Below are experts of layer 7 (counted from 0) of a mixture-of-experts language model. Rows are named gate (a neuron's input weights, with its number), up (a neuron's input weights, with its number) and show model dimensions 0-191. Each number is 500 + 25 x the weight over its row's rms, rounded and kept within 0 to 999. Numbers have three digits each.
Before each expert's rows: "mostly gets" lists some tokens that are sent to it at least half of the time. This comes from a sample of Wikipedia text that the model never trained on.

# expert 9
mostly gets: " w", " W", " K", " c", " b", " n"
gate0:537502452474446498441496494496451498499508497484491528503484559521495511472524529536523549466513465534449478489462493523528475480498520518468481469477511498476479483510500469439552530540482490498488477475484486553510505503495506450455471537491482502499536435501488500483501506502458455488490480511487466483511500509502526527520512516512518515544500478499534490495519535482495497511567514506474514484493531498513482527539474484515523518480517503505518494519492479501524526538466503503490530483486515517433506468493496553505528530526518511488481462531506513502486495523490520486
up0:512484463476496496511517498508491455489457483496488496450491539502530500479463484500525453494513481496525494477505502539507495519510512553525517449493480466523533505514437504469503533540527503503515525490484532580516490489490552501499516501509493545488510493499478523562526480486516502484487461502497485499465537510498496508528502513507518508548492509538550477446520483498481514499519502533491472497475494481486495517494488508528494525476497533497526471497499527503475454500464522520535557453518481505455521489552479555493541561507471511532480510485501505479502460464498492497
gate1:497528519466505498508480496539463477501524496503520530527514511506518524494457528548505494469498524492526514525508512517505506479476501472494481501510475431486413484495474494533523515544583523519529540467516538492523513459498464499486474487492515466519499516490477550488476500472461512478459486510561467486525466529513465500502509499538490485538497487461484442527523552493512481495480502513478490471520495469478505481498503499498487504494523485544504478494521515514523461489498542508479517509502527534508510496509520460488521490464525535521475470529528546514525495518531517529
up1:496535531480463496494486485508489558466499463553487495497469477515486479482532483478475467554472493484556484513482449489505460516463482514474536543499491521463509496521501502505468487502499514524494477544486489524520459525486515494452475502481507544503520493494498499490449460497489525474484484474515474491493470533540496509466488519502486503517501509487461506494494481477473471545475501525529504486490505469554491529507499464521512496486485564483488482494570513463537518493543493529540487488508493493473493501483515513523448474504496492457506449480516470552469486477461492493
gate2:454500516480514505484517561433493497500476528508491528462498546494525497510525528495528522510517474485527487512468471490475506494491497530482504468423535501473484504553514444494486476484480541463504533453513463518526483500501523521496482498509519543475494523552488508518506484533502534515484544479487497536475442503499472472487507531502549462500484526500496507513490514487480500480503477507564537504508475462533520492500517486499491507484503499504495481483563499524511514510456501517495499494510501524507505495469508495511468524573530486479466480507493502461521455445479518493
up2:500498534542460571497488492495454505448523531476507440516521485460479501538520512504490467519462515507480494493451530501497494519524519483471498531537476514485532512469456484509490525479506520513515531525517485493507512514494434484478492489552454496489484487490531506500550466498529492522474496517481506475511494464513500526489486488479481531504489517501534517501539454486504498463473497530458464513504489507495530484492469568524459528505503473499501501510482441496504487474511501480485507542537563513506505493510493467477534467467495506491522526514513488544482498540511489444
gate3:521508511460479482503455500512477501530506490493547524499534531513487525505521491506524508500516518519482522579463496481512501533522478496533523488515471513504493472512538509453478462495480492482474468520524517543478547484480530537450494441469530497478488500520551483533489507465509494531482501482482486502510532469516500528519482485471526523469491500480480516527535533493511501488500469536492506550557496514501509466500535496510519514485507488478502486533555449485488484501536490483527443529472496513450466511517527501444484480508482495505505517489526518465551477539506532481
up3:517486487525533492488526496495487508526461479480512455457496495516507508509547420506496479489470490536515516497531507510503547510497520491503507530503453501483493533514490475514516483526524495533481520450478486490503471492528504528560504490486501454543552505515501504480478488514497493453516501484494490433519523523520519485497542519525477534529502532503496553463503496505521516477518527477513488504452446505523468518456487497493531525478511508527480491470529528489490492501541514557524508490497497453481486503547466478495518531444463539483514473463515526525518516528532484481
gate4:520476571530489474505510494523522461518481523540507471511517505475493493515474478494523476532545524500514550476547450540471498483498540458519502517492485558477481478498535551505544536486487464540499513486482494466512512516497467472493474522460483505504536482487493497507550448522465460534514513498456497483506468535479546517513510511509504502482459477486468482501527498489492497519527458479476503494491515512495483504456519529527487460508515486553486518460539510491452484533526491517490483515490533483502476538554489483505501466481518475524529479494491490499527488481492485527
up4:489453509543482463552500520475493494496498523562523444499491493474529477536532460511512493514507523516507526496502463513477487529508473502532464524489469537496532491532513525505460482468460474509523514509490499465471541508501506502539511475477528487549520512467521466528492457523454484484513494515493509529438457506505493502518524530457497524488483551465518530484532491506481491557531475483458469503471504513539489516486497502497536475509483513519490506516519492470518532493536521482535520524518506513531484466529497509561489522507509529525457490503473536494515472499485540492
gate5:527531468523479499479479531509517457523481479520491526491482506522494473508510496475527460475538519491427495482468503490483473520481491474465488467514524489450563483519466464470506475490468512477488493492513469472499506492490497501536478490473562502451467477502447522484510543542509535492480446519520484476487495510509463524560532496504444478547505502497489528512504488476462509524525499457513511500481486492491488458522521469504495501498470533508513536486471527496505518473506525496500494455511558512462480487500477501461483525495511493479451488455526479486466500496485506522
up5:487460508556549484430513510492507481526505565514499492528489509479447502487504461507486485484492483507493489526508477489520545480481512478549538486497495516505461525510534482496499520503478523505490505471452522537524493513526515474457501504503465508553505563516518505509524469477490454507538500506433495529524501494471449498445501497478540523514488529495511505487514490473517510511431472520502496478493510508510467512491525509512492517493467501523491479504482484493501511512445518457491532497512465469516511479562501491519564537490536537518527496501491508490494495470488504477
gate6:506494531504498490527493513508476529481464451476501465498484541457537507513492516485516472504472484505537515495523461505512471535494514458476520515487550519528493483487461506471539485477477499489482511524480539472520509464487484490505513459441497462532495511515535472501460501496459472499517456524457486510539471494496506520472543521504503441517479499457492500526535492542526531471513508460489474468496493498497477499504538477463522471476531508486515488477483487516496479565527507510489481485515523511481537515550524518503467480536465483527449482476531552503485513543468503508
up6:475491481491493498518543470462488493535499511500507528483512522550496489498458512521516487488524501495503468493506467474484498494453522507465503511519516543465547527468508516478518507490476477523494487537489492513518469517518482501511458513546486511485489503461506525480571525489545504477498479491527513487428453501518515488502539465532504554505536505511523499498461518498505488500512473495518523490497523465517490507476479564542485490505500479486474501475499446465463486482490488464478480490503522511530458468493474483489503495459525454517569525514489422490469481484499474517
gate7:510510500512503512507477533503487533458510467474526527507537519499502484538509493501512532529488528510503543503490523538487481484506463482462473509512489501579497488470473498480495523442529495502432520469489513508457490572519499533550441477496517448510482466504459468493489525487518528496512534499528505475504480493516501538557516503502558471508506483506452510482476512469479499505494506522518551534497500514458520500462512503501493517475508471518472519480468485479474520535497533499493490511537465493492487496498514527521549492485474484442524541535511491501515515486525517483
up7:548497531498502521500524546467517530509500527488527541544515511480501525500457509505486522525512505536512464492480514483492521515533513518478496447517493519526468493492512487514519528468505487519434468534502507525514500522492501515495527523528447465494462478479499520506475464484529515507514523477490508537519483483458467496500481512510505487498540477529531486532477498483449490503521539528495511506485500517457501506468536481470507531495505508497502499497447539451434514501507494543534485480479465493475491513534503486465479501471453545490521603508486499492458488521499513505
gate8:525474529449511483545513494498526525482498523495465482524546492472487512513525508543483509499539549531514524505506499492479508510491512452480489511523528516491464516476485499493497466458512502513482519468494452505451534513510551487514512504489481522505484496513494503523482451487495529556511533435470482538490505496505497496447452514509448490464501490507489441528502483474521502503505496502540493503556507468533511489487545483529533526483556489498489477501516480490461524480495504564510525510505469508526502499529476534520481507482499434483481532482519529468477473473525497510
up8:481489498530517484476458498518481480503493470518495478509472518515494511519547529513515476503477479480457488463457521546471499526442453540495540476501528463522487451513499507530505500521507529516486495497515483493526504500492452550528490517512496527512520497503481492556516541513507487479540484529452489499479482523492484485495523440535502464497473552502486539458494502517460509515474511473469493507465478463515512498496489493487450490454518473508535546457524519513515474536515488518474499523507502502496512515516500504505502547500511446483582512471485496519510512518471517458
gate9:515521499527530517475501484497492535543532468479541475469535530504510522506481500478512501508486483530494469490542454524497503499461585470486515480474520512536521531519514509534533477492483464503473517485501536494539525537511466515509471508504552444528508487506540520524475490491567495487533490530458510488453495466504511527510501499478538506486495469495516510492533477478530510470473480523550525482515490483519483493459523486502511496445484527504498524469469522553540521545556501473495499527503523467480506523494491495504487496491501466514478483484524483504474474497482550494
up9:493529474498485506526490484517498507515508487485521458500520500484487473506484508498545553485476463505500534460495498482524488503465516475454520503465563532504432502541504493488494460508548502494476551465526534461532516491516473491506473473491541489496455507478498480514464464521483512488544516509480497505497521519508467474467504550494491568464485515483488468506490498474455493489473468480508496473465477466476538501499489458511469489507508474478515492494512505497496498498531552527455490520501512495488495556530485510490503483471464450511467470521521490491491484445460491542
gate10:543517483466479522520468520456467441500479442496509495486484503517462475498503490560504520506453498513479512514492515471554477450497536538447506472522532548520477555485478533489475518525489488460456494512480505488476514487507505518501500513495450503506500491527515499528475501439449537520480450497510492496483521469490517507470499507509477494513486483485477467515485530476521498482478474456484546448506508484485521472541472491520520527534517511475498530518500486500539508483533514490491489509509510489518505526494496496533552502478460466457482524506489486520497510548492464512
up10:478492530502529537477513487507492504516484480494497459484496502502492444478471531515499475484500506518450458502536530490550486510478490438554514513536528518564480492497524508539523524457510538509493494492493488494451497495521508460483509500463490529507509522464481492480475491531489486501499465518459509497503490485490464510533493478486516470497560501515485463527485498486491550510498491459456420523473491472519511481543544474491477497448478458487512489459546526485538525506517515539485488455492492449532505481493509494501489494491531501506519500479507508479525472505508537499
gate11:479518478497506481460476543496475483516458516543535507476488501463503485478482504492493470507485514499502460489543476496541532491487517522510464475499507490488489477515539505508517462476520547543550569502508437493541491503476510523495509489525570512482458489524510502489508519457489510479469500537525492479489464492543513467512495506493465462521514522538490485488518493488538519505503461515491470499515483509486464462496507475511505490513486516475439544519507500494519530453459505499554513493506498486489514493492449511476469486533504570488484486540544476520501521487527513474
up11:520534479473545471499532502468521496485492463515492528493489506466510521468518520501500488543489514498505493514551525477504503479483485485560464450481474518542490492504523489514491486496504537555493503546503535487513503458510472503467519518541511515465480462511499505478551532507505483519509526551515498497471533459511487543483503460530494510492480479548471544482513509488482510476495485494483538489498483468451516477493461560498521493520500437476435480493534526504520529518495495493505490512517440483490481520474510442521517497519511506484517503493498542463538537512492480497
gate12:520471528522479514461449524477484496512535482506483481519502502501479468466513487490480493474568473524503513496495492567496524514473509505501454477505449455537482507511461491505505484515472491498507521518523481540499466514500483507487476493521515511478467553480518488494516484484509519516496515457531415548531482517494486489479502514467485477499527462513523494459495446535504531456523519459500553509489546476469504521521497484469524504478469532506444504523531443516500487483497509517495475442490463474498482526501516499503508511524503500477478512507494533499465512485543520504
up12:540457497457500500486508511495431533527462504495516510437528506457488529512446459513525524513485501436502506521491535472476511477515482459504512502515499517489495512507450517480484500489458474474491493493477512501460521495530498439511501489489492499521544469510509511466520518501514506482515501522495552528509498499515517519476489511518467458472486554504531510550501489478527524574488466504472501487478474507496462516498468526459476491526501444493539498513501534486498511464521507487513481557524471517512544481506506519470499495505514503522500524474463520528504480507465535527
gate13:480490470473528524519464513469491463562509474533458516490463502490515534473502527490473521473521503494501491527460479525513484454517481461522525469475531463504452475481524489479532509521521497552508482465569508470535484499523513479510526500503558486498439519478498483467473443499549508547530452504511486496498490496507541493484455512489512502484482498494499500475523525489448499499522451487478497514484510478498475474527522481505455466497493489494489553502512494482532528508503494511491519461528501499516473496520473489469537509507524520512522500497484515466492506550516471549
up13:518471525514515492463560506518537514470524519524489492515511507528470511487484473525509498511511529519468490530483487543481544532507487525485469466478518508486511476514501464501500497478467535526544522522509494468486505482462454482517520505542519483528511453520488498546480498485493499461517451557503503467478504454500483496539526469467456500514489459485530505517465482447503552536531497511500488497465484457480473514498508473540466542463485490543491516509443482519461551550464515496515488489461490483510486524463486517519513487484506488482501501458481467509485489515501494501
gate14:571486532513521455508474508552508470513485480514472499508518512520477535512491558531583502521484513464536491481491502513523441495523480481471485486501519478500485505506482460464527529492501513524493503495520504535502518476523477539485488451502516495509479496515543530564501515508498526561475488517493514525550477529499526507503483497536532509477521487506523504468556558472514516523491460504508527483498513481510531550489523517540520459503468504520532499478475542552502504480513491500505485510505499517486490525516525510510487508504494471524477517498469536496514522528492536541
up14:523478503497480534489502475481522468501500475513501504544524521483474531516483487481540532558459466476460466507479489479501534476531475524500489547499520503479478481515481462470528494514507496479478499491510493508502494544521533547452475481495523474536526492523502531511502499509478500534489515511484510475525503465480531501470473512487518485499510521464557484497520499475518478511505476503553524509501532495502483497526505473491527516482469497521460511452516514559512479514525463488473530503512473501482471498462508488579461424496569498540513516515508540504503522544489523525
gate15:525525455509516516484545490470468512515510483502484507468515539519526541485539444465488517473507513473506492509520523505516509553507490477521505516536523488514482474493473515476535496490492492522481541530509514495546507541529480551474557547455570492473525524505541501523503476506517456487481450478530522497487442528487471493510486483488515507510493484518498498526488501473493525496508492478559519508476453508493505539494508524473480512513435518473510459497449491534496515517461523515473484496506530494499509492462547492520460483507510510480492532518515507486469498545492499468
up15:469464431488501498507455497504520542539538474525478497500541520506492515478497495500493542484484505447518474493509524491493505525500466514485497510455536500459503506485519489531544476478478515518474472498494533482512474529492479525519483548477489540500470511493518473460539503468528471523479445486513492511482507474466464501459509501458565536499511513532514495529482521475511503484521498488537503505507455490488495465464541551491488475542475527522491533535441521510522493505514472502474519489511495483456486525493509511526482523502469476494466540432495485501513526518499520501
gate16:546496423522503507511491520499484437490482473491496550532532518525515515488480459540475525494519459483442481520495496513498534515522490500480479467488498534489503512538502452477513547505516461529469503481482533534515494484529492496456518469522530487494501494494482514463499476487526491506482445495507498459503501521478489492526486498491490515524487485501452500490505524494490432483539528535505473508524503527528469496525509436493507502493493461481514502475507533459551535517528495509465509476520536510465474510496513519551461505453508492511489475529505511467485476487501444514
up16:558490513505513499497521494526460490497475480478533457460486569472526459492524479538504479487482504510484480464491516502494496538524445474477478510486503508519508528502499478478486459530490481491502484529516522471496488474492543512549519542562499513488534537485530465520505540536463478485517552475533528513508540500475513512493519525509516496491486471548528504464488526506525550508527430463509494466478491525486448499541504514485513529522498491505480456516492530441512488516470527511490535505497480507484485504480498500474496468498523502502522539483474504490481505455524502482
gate17:472511502466538499494508481496442479523447472520500528451516497483500484504548499519476524496507543501454496535468504474498477509485496467521514521539476441526481484515561511479538487488472504489487487519513468495476488412496538483515504445465497489524515508503508486537503498485494541491522473500510501505515443494519534462511493518463520536470498502495500491467479495498520507494558498462488501485507510471517480482505488479487533503479516506514511477544511527505512540493476503513516498520487504505493466474545478513516500471488482470481512539426466484493521516473563534527
up17:490505494494471510500475494503490474547539544511521449499508459469516468518524536516526545487464524469504533453521502512490478494437538455483486531479509532514486500475533522502520504482501544508482488499466481503539519540494524514509488488526502534451512503508482520479502512487531519521483481490487480509518502548473486454471534491548509520505478470512525511494446510479549499469516509470532525518525484516491445473523526479510491511532495480495502509529527495510495497477500505507435532469510508491515473538488486537509504490497481461508486543543461475549521471535488509552
gate18:466451501496458478496493500498499480501501479542475493527478468485523535460545529524507514503490488442510495475479488507467510530529481529474498502491566508518467440514511484446530541497512514535499493492487492503498460528505494496540499491562461524481483510526482561495500447545507481514512501536508502495545487490467487492518515487506485468485499489470454500496468479472480494517497475508524541521514505420507539496460522495485513441471458509478496468492512486483496513497481499509527503490503471540486483521488500520568492516480464452508512502501507505479507495500482535490
up18:519495475509499497498525512467493476493525512485521503470559545547476495506478477494490513471498503503458513477484512535512496498522534445556509520501457490523513533469496487527483446498501509491486497481529541494520495489548528471501482508484502469528518490531519515460496508493505518518496495493501460543500470508578495489554494506498459469521497460528552491500554502470454509469479520510505488516474505523501475493519521481490481537461476513517490524511515484542442503482484531484480507564453470481484469516510482512462484525492528531518493522482446493520473494507525475470
gate19:526483515469458531524513520542471466513506523500476532534554490496536532513531497505526541496525522487494534513499497509523518479508522433470459459496490516468500458506540495498512498509487502450525541513517527483487533510507485502487449479508512466506491487513521478521499450486491489549461467519507441481506491510491512472539511504492520519490548519472462467495523527451495518510476504494519521474475491485482526496495516506524525477499547535540425462477479525516479464498501518526496482516461488517501489501503473523505459526490476512473521546528502531485512532534465518491
up19:507518476500498500534454541473499513502534486485532485507502500525499544517466498536480492496441474483516530523524527510442534513501491499474502481511533474514486533513533513509481499487533507463478492503546502495501515483511492519516471501448470523469421491481519515506518515513504527492484483467491502499505513539496496445526469503501509508510535554519467497504479509471511510506525503483510518484546506478494526448504493534491452483527514476550538496484522513505459550521511459456536446507521501491469506456507471471497486533486472459503494488476520490533460488455501526545
gate20:494487469488478493515497513524453531520501496482517509488540516522513496494458476525499482488494476502538540556457476533476477513502513515525513552498455493479504498470477540472532514502496481521542486502540527478527547493491482528508496515538467500485479509469488537542509493496513536487527510496494512520468505491543494525453467489501538522541498523475492545488445480498466499550503479518497515552496466532480513513487500511497520468461557496483513502512481509478489532527489525502513466467477502520480511463492516529540542511515470496539482525544494526518439548507542492502
up20:456517511476540505491560500496511508527507476510508481500514491485460485481512492492492464472514498474528472490517490498449513500522524496524524527512528492516475499487516505495518497493471511504514493500541500491525480500519537538483506476529507521480539499445523525504475510448506558513502502472488447488494438496489519519518523489551539527470495494551515506506473533504547508507512474510519526453514528491476523532483494481510521527477476545494497484461508525508463518460504510554490505511486514509537485526477537509502530472494514422512531498443517563465512510449512471487
gate21:544460464491510530519514535524501481514506456500540516492505481463550536471550507510502528534486507492548474534478465513519462524548477512509489499465527481433480500485501486499538532477491491479544478553477508495470539487472485520528534526508488483515507526506520551496517500508495465496518476505514490491480524537522458499501514474497487472511449486494480472493517482485462494498495503553544502520501451466500519515469540520500492447502503490506516495485492527500505454481515530503557502465524506500479467505492478477512493491482453517501459486547509495554501499486504529533
up21:477550516491492478531521472534499525472501546491504461516527491514471498467480521485445535493505491532491510454508529498519522475503506451495506466528475548530484499540502515497468483452521485531478522490472496482429488497473513451485507543452517502497513508479499486521472498515520485498496466513471529543493477517519474480509446508495507516454509486508549482474527512520506485468528517444492462511506506517474552490526514516477472542478494482512520502514544500524482471485470501488473511450508501488507478502523516498515494524513482490535501496527516441447483431497494496494
gate22:499465480494512493522465509496442486477520501523549502475480475530478521498509506482479491491518466516458496504472466511507564476561461524483525514519513490499469488508523492493528480486525553461486523504497485476519491497457522509490451461458489485516487521548490497511482484493488525478465465494517485476524512490483491479483513532543488464475542525521503518451494485491533510506503473506527506503512461518504534478495448479526538485522475482474490518529543546504466503459508540482587528478481462519519496464480483484466511516486521494465499482518490526544499508527488498531
up22:465522460491507514515551470490475513504472523469505525495505514455457524554479437525482495466475510536500491529514529474470532481502492516507521493498531512489490407534510514463477507471465519490544449475524531506543511500528522462473518508509530496475533490488508471522510495484509524481482533483516479466507502521466499514499540490502520510482508448485489476525508484506499491469494472509528509504555492478488497473540456489513529478499436502504461511490520543511531480503497552483527493539488489511504505517508502502489539488517487523486488476466460522525527504473493462461
gate23:547532500484490507488506565470478519509501504502484484453545514477506525469498441565511465499489485487490516528477501471467472532511500457518530535433508477494498546492464488482537512476500513479507507511569471509527521520514494487504501477499482512559494506538501507554487560519531494509478483472495492528468470503538498532521486445533496447492487523513495475486507541492514518513528477532513492532495488495513528539498530525499548488506470491498513480507491473480546517496473495463472491505493519523475524487476514516471542493498466499474489527493481477482472488542500505498
up23:514514495503432477504514509492483469493508529507499499456507512480485513485518505526525510502534487493474524486484486475474448485444503509496478529466528524497486503517502492513532531551505509500505495492541447531522492512506539505522491441513467525569484488534504487552473585495491531487473530488488483498526537517520509495544513499543475489460504529473502460500515509499540535458487495482470501477535493494524509476491508484501543496503477479451492490481524468527519531486511496508495499491496504510490519488484529517434525469509533494444481541545506470495509481527475535506
gate24:545476492531487475484502493466482497496471494546496468513487492528475484505508532493520490474542537503487522525485486534466489495536537517455495496528502504490515479485479546500507538498450505477492488465487454486503466485459501472486493506552501503457475518467513506532489472482514499484504486505563466500539448501512506468530513500527514496491459513481480503484537490531531549500488497495508519515538474484518533491465530512541509501496489522547460459543532483446493535504514519490539451477496512472443495491523517513495526484487468475522505556505511502500485516467528492556
up24:514525520489513509497504514528513527516526533497489545488489518498471494535482488525461521543502512485475502499501476475524537513523492463553478508480512485468500516485521471462520496538493490524473507488471539496516534472548502523530483452473481483502514478522530506493482502506500467499567506503477473552508518534479498517495522515511507459522508507515538485525508484507467529467517480485457501489496516495485529484480590513489489461518485488533515511503500479494502485472519479501461575538536506493468516502531568495512499502501552472526516488457509474494566518482460525493
gate25:517514478477529507485476479514479504487499487520489513508468549506522475477487546451497505487519482496493507523462488507531516518537513473456473472480454475492542487510503445506470516489508503430456542506490524499579481484520541465483493501481498480517486487506494474520472487504473471473521474505526484475506509491484470467521532531494474488532477510486477509496497547492459459472501543510497503471483512451495520499462491501507444506524496509484545476505519501516492489539526513520445465450491499475473475520505491442500478478547499444522471534485491489489475524519507493513
up25:535498472508494479498499486498550549503489488476503467507532502510477486447495498498490486523513457514508509506491452460513512525452487487483496459482475497454476508513509509477512471479460510483486524521457463502531511513519553520505515474447507504474454502534530487525480506499478488481501503501501507514443519507524495459540521528546495522554476497511477529483502510504498545517552528515462494486513461477472508520510517487449504505503463512498537468461476466558481472513518483490500524461455492466441516539506539506483500484484480475515469512518550506508539494511515525501
gate26:497494469493501516476477483492443473446567483507522493502542523545512524516486506479527485497536505486480538512493518544519488526496576474498488480511475544512493520523501473472537504486464486512517489502497493457490466449502490510487484529509541475473471466535504448492488507485498464524512491522463494496466512534515480470527503463503537484514520485459486510531532538500530456493505498530533521485515480511474496497527502462536478498430484453493467474497488493500504516480489552504511466486517548442477497460483523485537495522514505472480478531497504503518519491497490485491
up26:472518499485542528520505537491566542518500481526504507492506494503485501460497481489496554493462534482529517491490523479507469455518470478514491507508520475507507464503503484527508516499471505475478494508483509472491504521520514504544535455457510510488503533461503496495513456526529478529440487464468471544461479529541489556466529538517469517487532507528497511488483469528506528492465494468444447499504496510515516470551493512454511506522501478478525534507486484510536471541483483490480561508494509518502483496519504496471480494509479534515492475482457550475523477472489476474
gate27:455501519478529487495522512463461547520536462501480484521480515522495490531542475499540502520500507475492513527508525435496514522465482460486563502505507471496492464472514496474528465525546527514478459509537476488487507456478484523515516528524468492495552532473514468475534508464500494523480539497509507524516460500483493478484517487520505492457479520497500450519482561476534482485483468511512501528465507496466496478499490461504545493477515482475464490489523457522550476528535493508481517495488480519466493479526487508488538502531518520494515490509566521464521487485530480517
up27:480535490537565467456511490506515474507473526503466552465522496468520463507552496481534522479510457522512508538519499481494501497533518556511497510525486443487486459524481482502510561496477458516504541461532462525479513518498469546479472490499478507547499494512512506492490504520519503500546475524521504505496477483517509526482487462530550528541513553532517486500499525479498505559509542501512486525504535518508469471514496504525471514554521505455523521500529500511525509487474494499521526496486526504499515455471523502513536537508555506532521490502483503469513511504499507489
gate28:531513534477454524534500455519486511490536498493529481494450524480485462511532502489491515508506523511500495496496487526503469528515540468486487478499541458507473490494479495492506491480516460494483536543501486511484485475497490534558500466492489446493500522542511473534489522518494526542571513546509481500489434497482500503520517480494459524531492517472518525569491511459511493488474522480478548503489488474501531463456484451462500506493484481486498474527506502527513522535465448516535516488523525511508503475503484523517485531456514475543486480525528516490453525501526505514
up28:515473465526551482505534505513511530475479506504511544476546475518547488513479546514520483531476501492506473442490503480478488500514528450550497519503520519482512526519556516473478534471531528516471490501530514500449542473512450490519510493500518497494484498493520467515478492531512477473484483497470560517485517465485524497498489472474497466519508498472512520532529513496475482526492475535497475496524449509481467498492520546484508513515488516515469504490514498488433466511523531486497503445517441496508460528504483508477522535523467487508473543489514549503506509487474515449
gate29:465531508502471481503503491473479464498488510533526482544479509512529522461522514507467496520480547478506503472490509555516478540481494478503505477479498475518530458454538494470514497517504496508474499508497444504538504553500538515538511559488536485477489528516464552540534472528487527575489475495529488490530515550474543506505505521495497523527509512479500451519506488488557504475515495530472506495486503468515526510505536505556519495493493526513465490505477519508488496513505500535531485503478541493534558475535539475463496502519502473482519483527493462504505516504483509534
up29:509516476532507497500486502524526503448521438459519513533492519503560471503516511517470474485464540515457506510550542509507514498492522508493527496474519500533506456520509461512544544501480464521485496495517468507496503525521540515509509469515494526496462524509459511522518498503486503543481500520519508490507518562494514406486498469514512510443459575521466493526466513477536500475489457499506527515463510513496529503495524493529541531497487519524522493501498526485503505522538464553487457518534497493496519503503511493503514505491527488457477509532504489507514481543506494493
gate30:528470528453496492488485521480508498541512511457486575470512476527521469541535504504507490498535510527491494491482485508462459535512524473489479510509520484508481506504477555538490484478489545530471508502523476478539469487500453502482479471480506487499500496489523484534475500510506491507520530525511466493514514505493504476490508476492511499514527545454465526479530509504559519508541491524496543515494499458475528505479495535491523511510468553482524514546504506470515492462528520503545474485477511509506506499529451494546452506505508529448475523453551472479522502542526510459
up30:527494498470530516484442508496531466453460511509516539477510478531474487471536497466531501468491509512523494492540468486513473480534510444498508503484455456537455462509518521482526509516488490475485497506511545486518465441505503499480564498479492486473520501541516441531487490486505496459479518540526513485499510469500517517496489464526502501487544479499506462536527528508509530511518536541470530456518479458456502546480522501550519494526494530453504474502526499511512463494502484496487456489518468507497533490515494491527517489476506510536496537489521486502471478486508505537
gate31:460509510533497451498476498447485490514482503518515501515528457467474522491488509516535485491488515505518544449516481510475488511489460512477534497449474497453521509466456550506544518469499463494494474457492500492463533515506491496470484472527477514453499445504529451520496489495485530490518476485475493489458465521498495472486494536541459538536492538469468523530509491491500482493522484478512492527483486540526451515525500477504494511489490479496495424477521486482484452528488476494497521476538490473471492499525508503507552532500494481520493482477524537512538487518525526534
up31:509531505468502503524496524490536465500463488532518500504499512473523513499505565492499506503513472503525476495516491499497548478483509526528473477515516464500510486503509477481500530471471436520509463494464483509501482494499502464558487481515542489555534495477498433516508535510491499496492534515490500505511453481514496509514503487504500529543506518494517460520498485510500517487510511524540495492526468486531460521433461474463517513531484535518498472455580463534501507541455471546512546517520511526488521497498483473490478463501481435499514539494495474464516506485510521511
gate32:515505489515458490444511532529509498492492510476531513470527442526542536507534497481454450574512533527491526526491476462502503531523463514507511499484533547491465480495506513497505481516495481522498529520498467545489505450479507497518514511531531470492491518556539500515515472530543513530492542542473493509485467499526538469474493502496516460504524548453504513475479497497505531510553515529508514483515503503510534530491483495536501485489489549531468534528497500526541487504533538547503488518517490514496536492516508524516498498486512495475492469524494520474459515509543504526
up32:498539466512490510449475481488483500428527487469519510481535461545518527533482554511504511469485491526503488533515498474460457515554453497495478520475464471484479538531509500510500477493522492512541499500538512509476497514489486485466507505527497472511513496518508510501511507515487472492503517491498499471510503531528469475527507472459494498481519546456500516477472497475509541499537504559491491455466484528527509465504474492518542537497508523478520490569491529509530467496507512507522487525515469478472532544443492475475457463509483511454495500533486472523530468506524505497
gate33:533516509472507463533470482505479490464488525495518502506544482505500456510508461484515524541513514555487525502477458478539488464500524508518486534461515488474492502513470529494509463516469457449496538494476511528505545509489531467469475514495521502521521444484549435521518462496523495499495495450500466503511486508509512489503527465515482509508491498486479525466505471531476535512499489499474506491537502518490476498491500441497547518503521543549543506497522484493451471466500500513493495482412490482494488556482494503486501501491521499480509474495527538460504504537494480474
up33:473505498496500540473499466518515541501489488545450505506492462500523518500558527479532493512460532469519476461469545508459443487486508507490492495517487513506516508508510484484503529497486547500475470532511454485499496526531473476516496510501517447504502546486480493495510537553509471494460493471507524512510440518493545534506499509529491531534510498511509494520527482494500496512492519507506484461453493507501482516515502508500460517507448484533511503547481539468549511516489495489495530501563528513454489467520518500541511506489478520443489486483467459511534514433490500471
gate34:515463491506535510510473531487526507485493516537514503509504505523523491478509516479521463495486491497505505519510505487508478519507502526538541544496531483455523483514478502484510475453476501488472481519493508482521516490528538509473488440561490478500501509481516499469476488426510491549456514484531481509520486531487456444459547536478519516450500545487491520541544485489528495471540488539553518503517510478526486440544509472506484550506480504487506496498509493536527474479524481460483510498472486467494546507534527477477504516485479446507501518507518511515482506485529500543
up34:443503489511493508474465492540503527536554511441475460505492508495495499500523511522528472533446463506504540505526481533479529517516504509505470486484471496509536477473511476494491495474488463557493465490489495521496516536482466494507498501448506477523470522531517468526536484510491465509517474489509454498511506485551540519513504479525497510483463466462508496513481500503488539514517481554489521518515517512485528513506520511481472475508475455490546494503458505490515548490541480480472499526488459495467525456489470520441505510487531553475512465496495502506507464487472552468
gate35:533497540490542495494520495527481500514490450546521543483502503547540486492529489520482534469533533494446466495498498438492491489497505498537439488457483465497490518469506488526490487524499452485535483496514449482524508488516475517518484463482531507504457467480516455503519499524492517558495532477472522525486467467496528502494516516516513476513484515517510514483471521499567461499518475491511469490456476464515532509514494491484495531504572534522482494529497505492499510458514486520551538470487517471485517516516502482496493508541546508491459496527519496508493481498460502484
up35:531532514464496454495514506513497504527511504474488532459540525535474458480513490505469509462477533454463511509539500463440478506473540490531507472462474481502484509483529476501504453547518465545493473487464524486482515535472443476497494481503506470521520512498538470484498497523501481526519549509526557524495487502470472491520549516491460499503462526490537515522487518509542450471527481518475522494480518474490522512464480514516469521456509518483487480464538491539450487490509542510494499482483489476490484510489505502506479497507524509466456455484523479507503476519496520504